Below are experts of layer 3 (counted from 0) of a mixture-of-experts language model. Rows are named router (the router's row for the expert), gate (a neuron's input weights, with its number), up (a neuron's input weights, with its number), down (a neuron's output weights, with its number) and show model dimensions 0-127. Each number is 50 + 12 x the weight over its row's rms, rounded and kept within 0 to 99.
Before each expert's rows: a language model's description of what the expert responds to; "comes before" lists some tokens at least twice as common just after its tokens as in all text. This comes from a sample of Wikipedia text that the model never trained on. Tokens count by the router's weight.

# expert 23
What it handles: Commas, often fused to word endings like s, ed, ing, a, closing clauses, list items or place names before and, which, but.
comes before: " and", " but", " which", " the", " he", " including"
router:61 46 53 51 57 36 75 54 64 46 45 63 59 42 33 54 39 75 39 45 51 53 39 55 69 55 54 53 41 43 60 44 47 42 46 57 52 60 54 50 72 48 35 33 30 68 39 80 46 62 49 65 64 54 44 52 60 39 49 74 39 34 75 45 54 48 70 53 59 70 61 35 51 59 43 50 61 70 72 52 35 56 55 46 53 46 54 42 46 76 52 66 43 25 48 56 65 74 51 41 33 45 52 64 43 40 31 47 41 71 45 53 46 59 18 56 67 44 54 58 66 51 64 53 48 59 65 60
gate2:47 31 65 63 50 54 42 58 67 46 61 61 57 67 53 42 42 65 63 49 54 55 62 54 38 52 53 33 50 37 35 57 41 61 43 44 40 48 51 37 49 60 30 48 46 33 50 63 71 29 55 42 59 64 66 46 50 72 45 50 38 58 49 18 46 44 69 52 40 49 49 53 31 45 46 37 46 26 51 69 42 40 45 33 42 44 31 39 60 68 45 53 41 39 43 43 58 57 45 38 46 54 50 38 26 47 47 77 35 40 33 23 70 86 49 54 49 49 56 44 53 52 54 62 81 47 57 56
up2:44 68 40 53 53 28 63 35 39 41 46 77 66 48 51 58 66 44 57 47 32 40 41 41 71 50 48 46 53 60 45 49 46 40 28 43 44 57 64 59 55 42 59 68 64 60 43 57 42 68 46 09 52 70 37 60 37 53 52 36 32 32 53 51 60 36 56 75 69 48 65 30 58 28 35 30 49 37 50 63 74 59 41 65 45 31 53 43 63 62 51 41 41 59 57 63 62 61 37 50 48 48 57 48 39 43 62 59 59 49 39 43 59 66 52 47 52 48 46 48 24 38 35 39 43 39 47 61
down2:45 52 37 44 61 59 32 52 54 39 40 55 76 76 51 64 43 44 36 28 58 59 33 36 48 31 37 44 47 45 48 34 44 68 44 50 80 44 60 43 49 57 46 54 39 39 62 55 59 77 35 63 42 68 45 70 62 43 68 61 47 32 33 38 31 39 74 57 44 51 58 52 56 50 30 48 45 63 59 49 60 61 42 62 62 45 49 33 57 45 57 41 44 48 26 67 49 29 53 57 54 50 17 46 37 38 46 62 48 48 48 44 35 41 70 68 60 67 45 60 52 48 50 43 47 48 68 65
gate3:56 61 58 38 56 48 40 21 34 30 78 28 68 48 45 63 53 36 63 47 73 72 40 41 66 31 61 40 42 61 58 57 57 51 74 49 49 61 51 57 55 43 37 39 59 44 52 44 30 30 23 43 40 41 41 43 52 57 68 57 31 50 53 42 61 39 58 65 21 46 60 76 54 48 52 40 70 45 46 56 45 38 48 56 56 43 59 48 61 43 40 43 35 54 49 38 53 54 37 62 50 66 41 47 43 60 61 63 41 62 64 68 57 42 64 42 67 44 56 30 57 35 34 50 46 41 39 31
up3:63 53 68 39 51 39 46 30 58 49 52 70 41 22 33 63 35 48 50 22 41 56 60 71 48 64 52 27 48 38 63 60 29 51 55 41 51 48 68 41 58 40 65 64 31 39 49 57 45 26 31 39 53 40 46 64 62 44 45 65 49 65 48 45 70 33 34 47 69 62 51 39 56 33 76 45 30 33 63 45 50 45 54 50 42 57 47 40 57 40 35 50 56 54 62 49 46 42 46 53 38 43 54 65 48 50 37 52 38 42 51 45 53 40 48 71 66 38 34 49 42 53 83 29 40 38 65 55
down3:68 47 58 70 63 60 48 37 38 41 46 58 46 52 58 28 57 29 54 52 74 67 39 52 60 33 48 38 52 71 50 60 48 44 71 44 49 45 46 36 48 11 53 52 64 42 66 47 44 47 52 30 45 42 22 34 64 54 53 47 29 61 51 38 68 40 58 63 60 51 39 67 56 34 54 50 47 48 40 35 43 48 75 59 42 42 48 40 66 56 46 51 59 73 56 41 40 19 32 50 52 63 38 36 70 45 59 41 67 43 49 59 37 36 54 52 60 59 40 52 63 54 61 48 41 51 29 39
gate4:32 53 71 43 50 55 41 56 45 45 54 44 55 42 46 46 47 42 53 46 55 49 75 51 42 55 56 42 36 45 51 65 66 13 47 56 48 68 57 56 53 58 46 43 50 51 52 41 34 32 45 26 54 45 40 66 60 56 71 56 55 44 59 52 40 50 30 65 23 42 54 74 53 41 58 54 74 29 33 48 56 54 45 60 45 41 44 36 44 39 28 61 49 19 51 36 53 39 47 66 63 41 38 58 35 39 69 58 56 63 43 47 40 49 69 62 30 45 40 54 64 39 12 56 33 58 56 50
up4:30 57 31 26 53 56 46 50 45 26 76 49 48 62 41 22 49 60 37 51 57 45 60 38 32 52 55 67 20 50 65 46 53 63 41 47 76 56 48 53 37 55 43 47 25 40 59 51 69 53 57 45 44 48 49 50 49 73 56 60 51 52 49 58 59 73 31 71 57 56 54 60 71 49 36 44 53 43 46 53 48 42 55 49 45 63 45 60 33 51 52 64 46 58 38 65 25 60 28 59 45 66 42 35 30 65 55 64 48 51 60 52 51 68 53 73 28 68 60 60 49 32 55 49 34 48 50 48
down4:44 53 42 46 50 43 54 39 62 47 49 48 57 64 45 76 51 70 52 47 51 62 37 36 40 65 72 39 58 27 48 50 52 69 50 39 44 52 43 66 41 49 70 44 33 39 37 47 65 47 33 47 47 45 54 51 48 20 40 56 42 61 24 63 52 59 53 33 72 49 36 44 58 55 64 54 40 55 44 68 50 50 43 24 62 38 36 76 60 47 57 39 54 47 44 57 63 45 48 53 30 38 45 63 57 32 45 38 52 29 54 32 53 60 50 29 71 61 83 40 31 56 53 28 56 47 64 64
gate5:54 44 32 43 51 58 45 50 56 52 46 50 57 53 58 63 34 44 43 55 30 32 42 28 39 62 64 53 43 40 47 42 43 48 58 51 53 39 31 55 34 52 62 43 48 55 47 37 34 28 71 48 58 77 55 65 43 52 43 37 42 51 41 56 49 51 51 49 09 64 76 54 36 60 34 76 62 52 47 65 42 55 64 37 36 54 43 62 70 41 30 27 58 54 56 59 36 42 55 44 60 50 65 58 46 50 50 55 72 62 42 38 48 42 60 45 26 43 53 50 56 58 06 55 44 52 59 60
up5:40 57 50 48 41 35 44 49 57 51 59 61 56 58 71 68 41 65 33 90 29 35 55 44 56 45 59 46 48 37 56 37 43 32 27 41 58 32 49 48 60 63 53 47 52 43 36 60 47 39 40 57 63 51 38 47 53 64 32 51 47 55 32 55 51 78 45 35 43 54 61 49 39 78 58 52 42 59 59 73 52 30 46 47 48 35 57 46 44 14 36 51 55 54 57 51 46 41 44 57 72 52 45 59 79 52 57 75 57 57 36 50 49 40 58 62 51 58 36 65 52 64 35 52 28 53 38 58
down5:40 66 29 63 64 50 48 66 56 64 49 55 41 22 77 58 39 45 47 68 19 53 52 52 19 65 55 47 48 53 59 30 28 41 59 45 52 42 39 42 70 46 56 46 44 44 45 41 48 34 64 39 50 52 60 58 56 58 18 53 43 53 37 64 58 71 50 29 43 70 55 48 53 47 46 65 64 53 34 62 43 52 55 38 29 43 35 70 62 34 38 57 69 53 70 50 53 49 37 52 55 52 47 44 49 48 60 66 79 70 51 62 61 58 59 49 46 61 63 46 55 51 38 58 39 51 49 62
gate6:10 40 42 51 63 54 48 37 47 70 64 57 55 39 63 33 37 47 47 51 43 47 63 47 42 49 56 55 52 52 50 56 52 38 30 48 57 48 40 52 24 40 64 51 47 30 47 42 53 47 49 41 41 67 43 52 69 65 51 37 57 53 60 69 56 59 59 54 43 43 54 67 63 62 65 50 16 55 62 46 39 54 47 65 59 69 39 38 65 53 50 31 36 79 51 55 41 29 35 58 48 59 50 57 21 45 50 43 78 60 58 52 27 47 61 69 32 44 51 46 50 46 23 57 37 56 51 47
up6:57 50 25 53 65 43 47 37 68 44 62 72 44 57 48 49 46 55 51 57 51 57 62 42 50 55 42 40 57 61 75 54 32 53 36 54 48 58 76 41 40 55 45 47 55 57 18 54 55 80 31 37 53 48 65 64 48 46 39 39 54 43 34 43 39 28 52 67 53 46 47 49 34 57 63 46 44 37 37 29 50 68 50 39 53 56 56 38 43 54 42 64 48 51 69 23 50 56 68 46 30 51 35 41 31 34 29 60 28 56 49 34 61 65 37 57 65 63 55 53 53 51 57 25 69 39 40 55
down6:59 48 27 33 55 51 60 43 68 25 60 42 55 47 60 58 50 54 52 42 60 49 36 51 59 42 41 53 33 47 64 48 31 57 55 60 50 61 54 41 68 50 35 37 66 75 59 62 29 63 51 37 60 53 55 46 63 45 58 60 60 49 51 45 53 27 54 61 53 70 45 35 56 46 51 59 58 24 29 60 66 46 44 40 52 60 57 39 42 38 59 65 74 33 63 30 56 57 35 62 56 32 47 52 30 25 50 80 30 51 43 36 68 59 36 48 66 75 51 65 52 50 47 35 50 37 47 51
gate7:37 35 42 40 40 68 49 46 50 54 55 76 33 66 56 42 48 59 55 37 44 55 39 64 49 47 49 45 64 42 47 57 33 42 63 40 32 56 51 65 26 25 59 53 51 58 35 54 68 32 51 70 70 57 40 49 40 65 59 51 50 56 39 43 50 32 44 28 54 20 67 65 61 46 42 45 24 58 28 60 46 51 52 56 51 55 44 39 31 53 53 48 51 27 41 60 69 58 60 45 56 59 40 39 56 38 53 46 48 56 59 63 59 69 57 54 88 56 40 45 27 57 36 47 36 59 39 38
up7:75 32 67 37 34 39 47 61 36 60 43 56 58 61 53 43 67 42 55 54 63 58 77 49 59 51 55 50 47 48 38 49 37 44 37 47 58 44 43 44 56 64 45 55 57 49 71 58 76 33 37 61 52 39 28 50 57 40 64 57 27 48 69 47 49 34 38 68 52 57 65 46 32 45 43 63 40 54 27 42 35 32 61 32 29 42 43 37 48 28 52 34 49 69 58 42 36 41 23 60 64 41 51 54 62 32 54 59 42 65 50 62 56 50 60 32 35 66 46 47 30 54 40 47 40 45 38 64
down7:36 38 62 42 34 59 50 42 47 40 43 47 53 47 44 59 46 59 36 42 46 57 62 57 55 71 50 53 46 43 72 77 39 45 51 52 66 64 41 63 46 48 41 44 48 54 47 50 70 48 48 39 44 63 47 42 66 56 41 52 43 62 43 54 71 32 43 48 53 22 43 63 53 29 50 56 53 21 29 49 51 42 57 52 71 34 31 45 44 17 31 47 51 14 52 59 52 61 51 63 60 50 48 42 50 56 67 53 27 42 51 35 49 75 63 48 45 58 30 40 40 46 46 26 55 52 30 73
gate8:52 48 53 36 47 47 46 62 57 29 45 36 58 38 43 59 48 46 63 60 57 50 56 39 29 62 41 35 41 34 79 41 63 42 52 84 29 53 47 32 61 32 57 53 54 36 35 60 55 57 57 58 46 53 61 34 70 54 60 40 56 10 51 48 59 80 54 45 46 54 52 74 47 39 57 62 45 48 56 76 51 46 47 53 46 67 51 58 65 52 47 62 47 61 70 50 51 37 60 78 53 52 36 53 39 51 53 68 52 44 48 38 62 58 75 44 40 40 55 29 60 59 55 48 74 50 48 55
up8:67 42 37 50 71 74 43 44 48 68 62 27 41 40 59 72 34 63 53 56 60 46 70 48 51 38 47 24 52 50 60 32 50 58 41 68 72 51 49 45 70 49 58 51 67 52 54 53 24 75 39 48 37 31 21 43 47 55 49 49 55 54 34 33 26 74 59 46 48 50 53 60 48 52 55 54 54 40 42 70 59 53 43 50 46 62 31 64 52 39 45 57 52 57 55 39 73 71 48 55 58 56 50 51 58 38 55 68 55 55 54 40 48 66 52 64 41 35 48 40 28 54 38 62 32 35 38 40
down8:69 55 48 33 73 78 36 40 33 42 31 63 33 38 52 49 32 54 62 66 47 63 76 63 52 36 47 41 48 59 55 37 63 72 45 72 53 55 40 50 56 41 48 64 44 45 54 41 43 70 51 38 44 59 52 45 62 61 35 47 62 45 30 34 43 49 59 43 53 41 47 73 43 37 31 50 58 48 67 64 55 34 52 43 49 39 47 53 74 59 48 64 68 51 69 33 34 39 35 65 54 64 59 66 66 58 61 63 57 33 44 51 59 59 41 66 54 50 15 44 51 48 52 58 53 47 42 37
gate9:59 49 62 30 58 61 45 29 35 57 39 53 47 26 49 54 64 39 36 45 67 50 79 50 66 35 49 23 50 46 77 62 51 61 60 42 48 47 57 72 45 29 48 62 42 53 51 51 37 38 38 63 71 69 43 69 57 58 52 49 39 52 39 53 46 50 49 74 52 54 43 38 72 53 63 42 45 59 51 44 33 58 60 49 42 34 55 25 63 46 45 48 49 63 54 44 66 69 41 59 48 47 29 34 50 39 62 61 48 46 52 33 33 35 44 21 41 50 67 53 74 60 46 45 52 42 47 29
up9:65 47 25 35 39 63 57 33 55 52 65 50 56 45 24 62 46 57 64 44 57 73 65 63 58 49 42 53 47 64 48 44 24 39 37 43 44 57 35 44 67 32 64 71 78 44 41 56 64 65 47 42 52 51 46 47 51 67 40 41 75 46 35 44 30 54 47 60 62 48 47 47 64 42 48 52 66 41 52 58 52 22 56 49 46 49 51 52 48 53 39 58 45 41 37 68 52 53 67 40 47 48 45 58 43 27 70 33 34 47 46 55 56 33 22 72 54 38 51 46 66 40 56 53 49 27 77 50
down9:50 59 41 55 49 61 60 43 39 72 58 62 56 33 60 33 51 55 58 50 42 40 81 55 75 63 61 28 60 44 46 52 56 36 49 54 43 54 49 61 46 37 54 53 62 46 37 66 70 47 40 51 64 36 36 54 61 58 47 28 60 47 46 56 31 63 61 68 59 43 53 65 84 59 71 15 60 44 57 53 50 39 54 61 40 53 57 36 42 45 32 55 58 51 57 48 76 54 31 46 41 65 40 56 58 48 42 74 69 31 46 46 43 35 35 25 69 42 59 49 49 53 51 54 63 54 49 41
gate10:50 68 24 48 56 59 32 68 53 45 44 35 47 43 55 67 59 46 66 38 47 56 63 57 38 48 48 60 39 68 60 52 20 67 55 61 63 49 36 56 58 43 60 61 59 63 63 43 43 57 44 46 39 62 45 43 52 42 51 57 44 34 48 38 70 69 53 54 36 46 56 41 72 25 38 62 59 24 33 43 65 49 50 56 65 39 65 63 29 47 72 75 37 25 39 38 45 59 44 56 45 33 45 62 60 67 48 52 33 67 48 45 57 57 46 43 58 43 58 36 43 39 47 42 37 36 77 57
up10:61 35 42 43 46 27 40 31 50 38 73 54 47 37 45 51 52 49 23 60 65 46 42 47 26 46 46 41 52 61 50 48 62 46 38 56 48 53 40 38 51 66 48 41 42 56 38 74 55 29 46 22 42 40 66 58 45 42 45 49 61 47 39 60 42 68 28 46 53 53 50 64 56 47 40 27 66 56 41 61 67 14 51 52 58 58 46 57 51 54 50 49 56 43 77 57 61 53 37 45 44 32 44 54 29 58 52 52 58 18 86 56 52 63 61 68 47 62 36 53 47 44 67 40 51 55 49 44
down10:45 57 38 31 48 63 53 60 55 51 55 40 55 58 35 41 42 69 58 38 33 63 55 80 67 47 57 68 58 44 45 54 39 55 50 45 68 64 34 65 43 30 34 73 44 65 39 29 60 53 57 74 45 67 54 57 74 36 39 42 52 46 54 40 55 49 67 54 45 51 68 49 58 43 50 62 54 68 67 69 29 54 36 54 40 41 46 60 51 51 53 46 40 29 43 42 47 57 48 63 62 37 53 61 67 42 36 29 40 73 48 44 46 28 40 43 64 45 80 58 51 48 27 35 48 59 50 64
gate11:50 69 59 52 66 80 42 46 67 58 44 61 26 55 57 67 69 50 33 31 32 66 47 81 50 56 41 49 60 54 43 53 31 60 37 44 32 45 31 57 50 48 63 36 55 53 43 48 55 41 42 64 53 69 57 57 56 54 48 61 32 34 41 43 51 55 38 65 27 45 56 55 54 45 31 54 51 68 41 54 48 45 44 48 50 69 28 30 64 26 35 71 37 49 41 42 49 66 54 43 34 66 54 30 36 50 49 63 67 61 48 67 47 50 68 34 54 47 37 62 39 47 66 52 43 34 59 49
up11:55 54 45 41 41 48 39 46 39 70 47 54 44 46 62 60 50 38 36 73 63 42 51 67 46 55 47 41 35 63 45 48 41 55 41 43 44 29 66 36 62 59 54 34 54 64 48 62 47 49 45 78 39 46 49 35 42 88 70 66 49 50 39 25 44 50 59 65 65 68 47 56 50 40 43 61 37 27 36 39 50 55 62 54 40 68 71 47 50 49 56 53 55 15 54 46 59 54 50 42 39 50 50 60 22 29 57 49 45 29 39 37 53 41 60 38 28 30 68 32 37 44 50 54 52 57 47 56
down11:11 53 29 29 51 42 52 63 52 42 58 52 60 49 40 36 37 55 49 55 47 48 63 38 45 64 45 61 20 45 62 53 59 65 44 56 52 42 57 45 58 41 42 32 50 44 41 39 46 26 45 39 32 40 47 45 54 33 29 46 65 54 44 46 49 60 46 76 53 37 55 37 55 53 58 54 53 34 43 53 42 50 56 61 41 49 71 44 59 49 51 58 21 29 39 40 53 70 51 23 67 42 59 40 23 55 46 61 53 49 41 52 69 59 53 58 72 62 26 66 67 50 48 52 35 45 68 59
gate12:69 46 48 32 62 58 31 45 29 65 39 70 52 44 28 51 69 62 54 33 55 57 55 48 57 52 41 66 50 64 53 50 43 71 57 53 44 45 59 45 43 36 77 65 51 39 48 45 22 43 73 49 52 47 63 41 50 43 58 61 73 42 57 48 43 60 62 45 24 62 46 57 48 48 29 27 39 44 57 56 38 23 64 50 34 53 31 65 35 60 60 60 44 62 49 43 28 62 56 27 38 46 50 51 40 31 52 47 54 57 53 58 74 73 52 48 28 54 57 49 38 42 54 38 40 43 56 44
up12:46 67 65 59 54 45 23 51 44 41 37 63 46 46 55 64 37 71 31 49 62 58 60 54 66 58 62 52 51 45 56 37 52 39 41 66 76 46 52 53 35 79 49 32 65 40 33 48 65 57 56 41 57 27 33 43 76 59 53 70 63 58 63 41 46 53 50 36 30 53 51 51 34 37 62 60 30 55 43 56 43 48 65 73 45 45 48 49 45 47 59 41 58 53 43 54 43 72 76 70 41 44 60 54 58 54 36 61 46 50 70 65 38 53 44 50 66 55 38 54 48 63 23 50 57 72 53 65
down12:36 32 56 65 31 44 66 62 59 33 63 31 47 54 48 52 65 34 49 56 46 29 55 42 46 51 74 35 59 56 65 51 62 35 62 34 22 42 43 48 45 39 44 50 37 73 49 72 28 34 56 39 70 34 24 40 34 40 51 44 46 46 37 68 47 42 64 60 48 48 56 44 61 35 73 67 49 32 46 35 43 53 44 40 67 38 42 61 62 54 31 55 44 68 57 47 60 21 30 35 58 49 56 36 43 54 47 53 42 60 53 56 46 41 46 45 62 53 50 36 53 66 47 58 59 39 65 42
gate13:30 63 61 36 38 54 40 44 66 49 55 39 52 62 44 57 49 34 51 77 49 79 61 60 35 54 30 58 52 41 56 73 61 32 51 65 53 43 70 34 45 33 53 53 69 51 31 60 68 50 49 66 44 62 48 52 31 43 62 68 41 23 35 65 48 38 53 51 45 33 61 52 56 43 44 60 46 66 56 49 47 52 42 59 47 43 50 43 41 40 48 37 45 58 69 34 63 32 28 52 54 52 33 34 31 58 52 49 38 64 87 65 39 53 61 38 53 60 51 51 35 38 46 57 40 43 35 43
up13:32 75 42 56 44 65 54 43 69 46 30 43 63 54 66 52 46 40 72 46 60 68 28 58 56 42 45 47 54 65 54 61 60 42 85 62 44 38 54 58 69 35 27 44 56 55 59 52 55 47 38 37 47 54 51 55 59 47 49 42 44 42 38 36 36 51 46 70 41 58 52 39 56 63 55 50 42 39 36 37 40 60 74 62 43 74 46 32 57 46 55 47 51 25 52 29 34 45 45 58 58 85 46 50 40 38 43 37 46 81 71 47 46 56 35 52 44 63 55 62 57 53 38 50 35 52 50 63
down13:52 54 41 72 52 63 54 62 50 38 44 73 53 47 49 42 70 63 70 43 48 44 48 31 49 56 35 52 59 51 50 21 47 44 58 46 36 54 44 50 64 50 32 64 38 53 47 25 39 35 45 62 57 45 78 60 47 67 50 26 41 40 52 48 49 58 71 50 39 37 32 43 52 45 65 61 46 28 44 23 55 64 38 51 45 61 52 35 53 42 53 60 61 32 45 57 70 81 66 61 47 69 52 70 60 48 39 62 51 35 27 45 57 23 53 48 58 55 50 63 55 51 40 62 61 65 47 58
gate14:54 48 34 57 53 48 26 60 64 27 47 69 48 50 57 49 42 60 37 34 55 43 44 39 58 39 66 49 77 68 37 51 40 56 58 56 63 36 34 36 49 37 41 45 47 57 69 63 49 56 43 48 52 75 41 43 51 37 55 67 35 39 37 69 39 64 42 79 46 30 45 70 64 39 39 51 58 46 55 55 54 52 51 48 46 45 52 41 52 43 59 34 53 42 57 46 41 36 59 38 77 43 58 39 19 24 58 70 56 45 55 62 35 50 40 41 41 71 28 38 59 75 63 54 56 44 54 51
up14:59 39 66 43 34 48 39 45 39 61 48 27 53 60 48 55 42 50 48 37 54 50 52 62 31 53 46 17 38 46 61 40 46 54 45 55 49 29 57 48 40 22 45 53 71 50 68 47 38 35 32 53 54 56 53 47 38 41 33 43 65 56 17 41 46 31 37 45 67 54 49 26 46 47 54 52 51 41 48 70 31 41 49 45 36 41 36 57 37 39 65 63 51 54 56 55 25 56 41 42 50 45 56 41 43 49 26 50 36 56 58 23 29 42 47 67 16 66 54 50 52 26 38 54 46 49 53 50
down14:82 55 49 71 57 37 41 64 55 53 65 39 38 28 60 48 43 58 50 52 65 44 60 51 54 38 36 34 68 50 30 61 38 45 66 68 55 55 36 41 50 50 49 56 57 55 52 35 32 53 38 29 55 60 45 48 46 53 59 58 38 50 49 53 32 64 36 50 55 37 58 67 34 27 35 45 31 55 64 54 42 39 78 34 44 39 68 58 38 55 52 41 77 57 52 60 67 46 61 32 72 55 54 24 42 37 44 62 34 34 55 65 49 60 49 41 66 49 31 49 51 57 55 44 68 33 35 46
gate15:49 67 62 59 50 35 38 35 63 59 60 55 66 52 62 67 71 53 45 36 81 60 36 63 59 33 40 37 44 44 49 57 48 52 62 55 51 46 52 58 60 26 50 58 42 53 62 38 62 81 53 45 46 47 54 51 56 36 33 40 57 25 59 38 70 56 35 43 68 36 52 50 61 55 43 46 49 34 37 48 74 63 46 53 72 49 53 46 46 43 31 50 46 32 43 60 55 78 38 46 38 53 39 63 40 59 57 43 62 39 50 55 40 79 64 36 64 41 57 38 64 55 45 47 46 26 35 32
up15:35 48 47 38 22 32 59 59 75 47 67 31 54 39 40 40 43 52 51 61 56 43 47 55 66 44 62 64 39 53 30 63 34 57 61 52 54 41 35 58 53 44 30 66 60 31 69 42 57 41 77 58 33 40 37 50 49 54 61 67 66 42 53 53 71 46 43 49 50 64 38 31 54 54 48 46 59 61 71 54 50 46 58 59 54 29 30 49 47 20 65 61 47 34 42 32 35 26 33 68 51 43 51 56 47 35 55 62 40 66 68 58 49 52 39 48 44 33 28 44 46 48 62 55 53 61 45 35
down15:35 58 25 59 36 38 66 57 57 45 35 23 50 37 35 55 48 38 65 77 49 55 35 47 47 54 51 69 45 67 52 62 50 67 43 51 63 46 44 57 48 76 51 36 54 69 20 62 32 38 46 49 44 58 61 52 57 39 60 33 40 51 58 50 47 54 48 58 54 58 50 30 40 34 52 64 34 69 63 63 42 58 62 61 26 44 29 59 38 47 49 41 54 30 26 46 64 51 49 61 49 43 57 69 38 57 55 27 41 49 74 53 68 43 46 78 38 59 54 42 49 38 47 58 48 48 57 61
gate16:48 31 38 85 60 65 58 31 45 22 64 45 52 80 26 28 66 63 61 47 44 18 41 55 37 37 50 27 64 41 72 52 41 68 57 47 69 60 34 58 41 18 43 42 28 46 60 54 50 53 59 57 31 46 46 47 49 45 29 65 52 53 44 55 47 61 55 53 48 34 60 53 66 51 55 45 31 60 44 43 61 51 30 58 61 56 54 43 61 54 49 34 42 57 40 48 66 50 38 49 48 56 52 55 42 60 38 42 50 59 46 41 53 37 44 64 69 59 52 57 48 51 55 42 51 65 53 57
up16:48 37 31 67 33 38 75 51 57 30 40 37 56 58 59 43 65 56 60 38 52 52 38 35 61 54 60 40 79 18 79 55 33 55 63 51 64 70 60 58 28 52 45 45 32 54 70 53 50 47 37 50 44 51 47 46 61 65 34 32 51 57 29 37 57 50 60 52 63 78 52 59 49 63 53 29 43 60 63 64 61 45 42 49 62 62 43 40 61 48 43 39 61 42 38 43 62 44 54 53 59 50 51 59 33 44 50 40 43 69 61 54 37 38 37 55 52 66 65 54 68 62 58 29 62 62 46 44
down16:35 70 52 45 21 42 47 44 64 56 42 59 36 43 54 45 45 62 43 60 57 74 39 59 56 48 35 53 46 66 40 40 65 37 58 54 43 49 69 37 33 64 45 59 64 71 31 35 70 56 65 62 61 42 72 53 55 67 40 39 40 59 44 40 45 59 34 67 77 56 38 47 54 70 68 48 60 42 70 41 47 43 54 40 31 56 39 30 42 55 57 60 62 54 36 70 38 59 60 73 50 40 45 60 44 55 36 53 53 27 30 56 41 39 60 46 43 50 62 66 52 32 49 49 30 36 41 47
gate17:44 53 61 29 41 23 57 38 59 32 55 52 57 74 43 60 49 38 60 36 62 63 67 55 46 63 42 47 55 57 54 69 41 43 34 57 32 50 43 47 42 42 56 52 43 64 23 54 35 46 54 43 83 33 23 35 65 57 37 33 47 60 35 51 40 63 57 57 24 50 44 43 53 31 42 36 46 79 38 57 34 59 61 50 48 55 42 39 64 45 67 70 55 49 33 65 56 57 52 55 40 45 57 48 42 41 55 56 54 52 39 52 33 35 47 48 66 61 61 33 23 57 40 40 41 60 64 50
up17:39 31 56 37 54 56 33 60 70 45 45 35 67 38 39 27 52 56 56 38 48 35 43 41 42 64 56 57 39 38 39 62 55 19 39 61 49 47 54 46 52 49 43 28 49 55 32 47 65 45 40 51 51 51 69 63 54 43 53 56 53 66 62 44 55 56 40 66 77 37 59 57 70 33 35 48 70 35 14 59 30 65 70 58 43 41 43 24 47 51 50 41 46 40 45 52 60 39 41 53 45 50 56 49 47 49 53 54 61 39 48 42 58 66 54 41 46 45 32 39 21 58 48 60 61 59 25 28
down17:56 51 40 35 44 53 45 34 48 42 47 78 65 35 57 47 43 50 61 46 49 43 45 34 72 59 50 72 53 43 62 42 44 64 41 64 68 41 54 38 57 59 49 52 48 67 68 40 49 63 36 38 38 58 53 48 25 79 57 68 54 41 71 42 38 73 50 41 49 58 53 40 19 33 40 56 40 44 50 41 67 51 39 55 61 67 39 59 51 34 56 65 22 31 42 47 55 46 42 55 44 45 39 53 23 40 51 56 55 45 47 52 48 70 41 44 58 64 45 42 51 50 55 56 26 31 81 62
gate18:46 48 55 53 70 44 42 41 44 52 48 54 52 44 38 29 54 69 54 48 50 48 66 43 31 47 38 58 46 54 54 53 34 35 53 64 40 56 34 47 60 50 33 33 80 53 52 68 35 52 52 41 47 45 45 29 49 38 45 43 25 58 49 71 52 49 46 74 74 62 58 52 31 47 60 61 41 64 59 74 63 52 36 39 49 43 61 50 66 60 63 31 33 45 53 57 62 53 37 56 52 57 67 65 61 34 46 51 23 52 37 58 51 29 61 33 60 53 49 44 39 82 60 19 49 64 39 47
up18:36 58 53 63 66 44 45 52 44 67 54 68 48 59 59 40 31 57 57 65 56 50 46 53 47 38 48 47 67 56 53 46 55 44 64 28 52 59 43 47 49 50 46 38 32 40 35 74 39 54 61 54 47 65 45 50 40 56 54 46 75 64 64 69 56 65 33 32 42 54 57 32 49 65 64 42 56 50 54 31 67 74 28 45 43 53 70 50 57 57 64 42 66 51 52 40 66 66 38 55 32 37 54 31 92 45 64 38 32 65 54 54 46 50 60 64 65 58 53 65 51 49 78 60 56 65 37 49
down18:50 45 57 68 37 46 46 82 26 53 41 68 53 40 30 58 36 61 47 55 49 37 65 44 46 74 37 43 53 48 48 48 39 44 47 38 65 49 23 59 51 55 46 49 41 33 41 59 54 28 42 60 58 21 58 52 39 72 55 46 35 48 61 57 50 70 66 48 39 44 68 52 46 13 57 48 22 43 40 52 29 37 70 33 56 51 49 32 33 45 70 60 52 38 55 39 45 64 51 55 54 53 66 38 56 63 54 70 47 54 60 56 54 55 53 48 50 27 37 54 46 50 48 44 41 60 58 36
gate19:54 32 63 71 39 60 67 34 65 39 72 55 47 69 41 68 29 54 51 19 42 51 56 63 54 45 50 56 34 71 42 60 47 45 66 73 49 44 65 59 52 51 48 56 54 48 70 58 55 46 50 64 55 53 34 36 51 66 29 42 33 39 53 45 23 52 56 58 45 31 65 66 38 64 46 42 37 74 38 45 69 49 52 20 42 47 42 76 61 57 44 46 59 44 35 49 57 53 50 50 71 40 64 61 44 46 49 67 43 37 43 52 47 58 57 40 55 59 37 35 59 47 40 58 53 62 52 72
up19:54 31 65 69 40 68 60 45 75 47 57 42 41 45 42 57 47 44 64 47 42 60 30 69 39 56 46 28 27 32 33 49 50 56 76 60 66 36 52 33 33 50 46 51 40 53 64 66 37 61 46 69 43 70 54 65 46 53 31 37 46 63 48 42 36 54 45 43 23 62 77 58 35 49 60 61 40 39 41 65 68 65 64 63 50 57 47 44 52 40 59 50 62 56 48 37 51 60 55 45 83 35 48 65 36 59 54 57 46 37 54 45 53 68 49 43 67 64 46 50 46 64 64 54 41 47 57 67
down19:51 40 44 41 29 38 45 35 41 65 45 61 54 57 39 54 19 85 46 61 37 60 40 48 68 62 45 55 62 48 63 66 66 47 64 49 78 50 27 50 44 47 45 43 65 76 47 48 59 46 31 67 43 47 54 39 50 72 37 34 55 43 51 56 33 39 38 52 63 27 63 76 66 38 54 49 40 44 40 35 50 56 68 45 52 65 51 42 54 66 53 60 61 46 45 50 47 67 51 54 61 48 47 63 39 49 49 56 72 43 42 29 52 53 69 46 30 29 34 47 33 43 48 42 48 53 36 45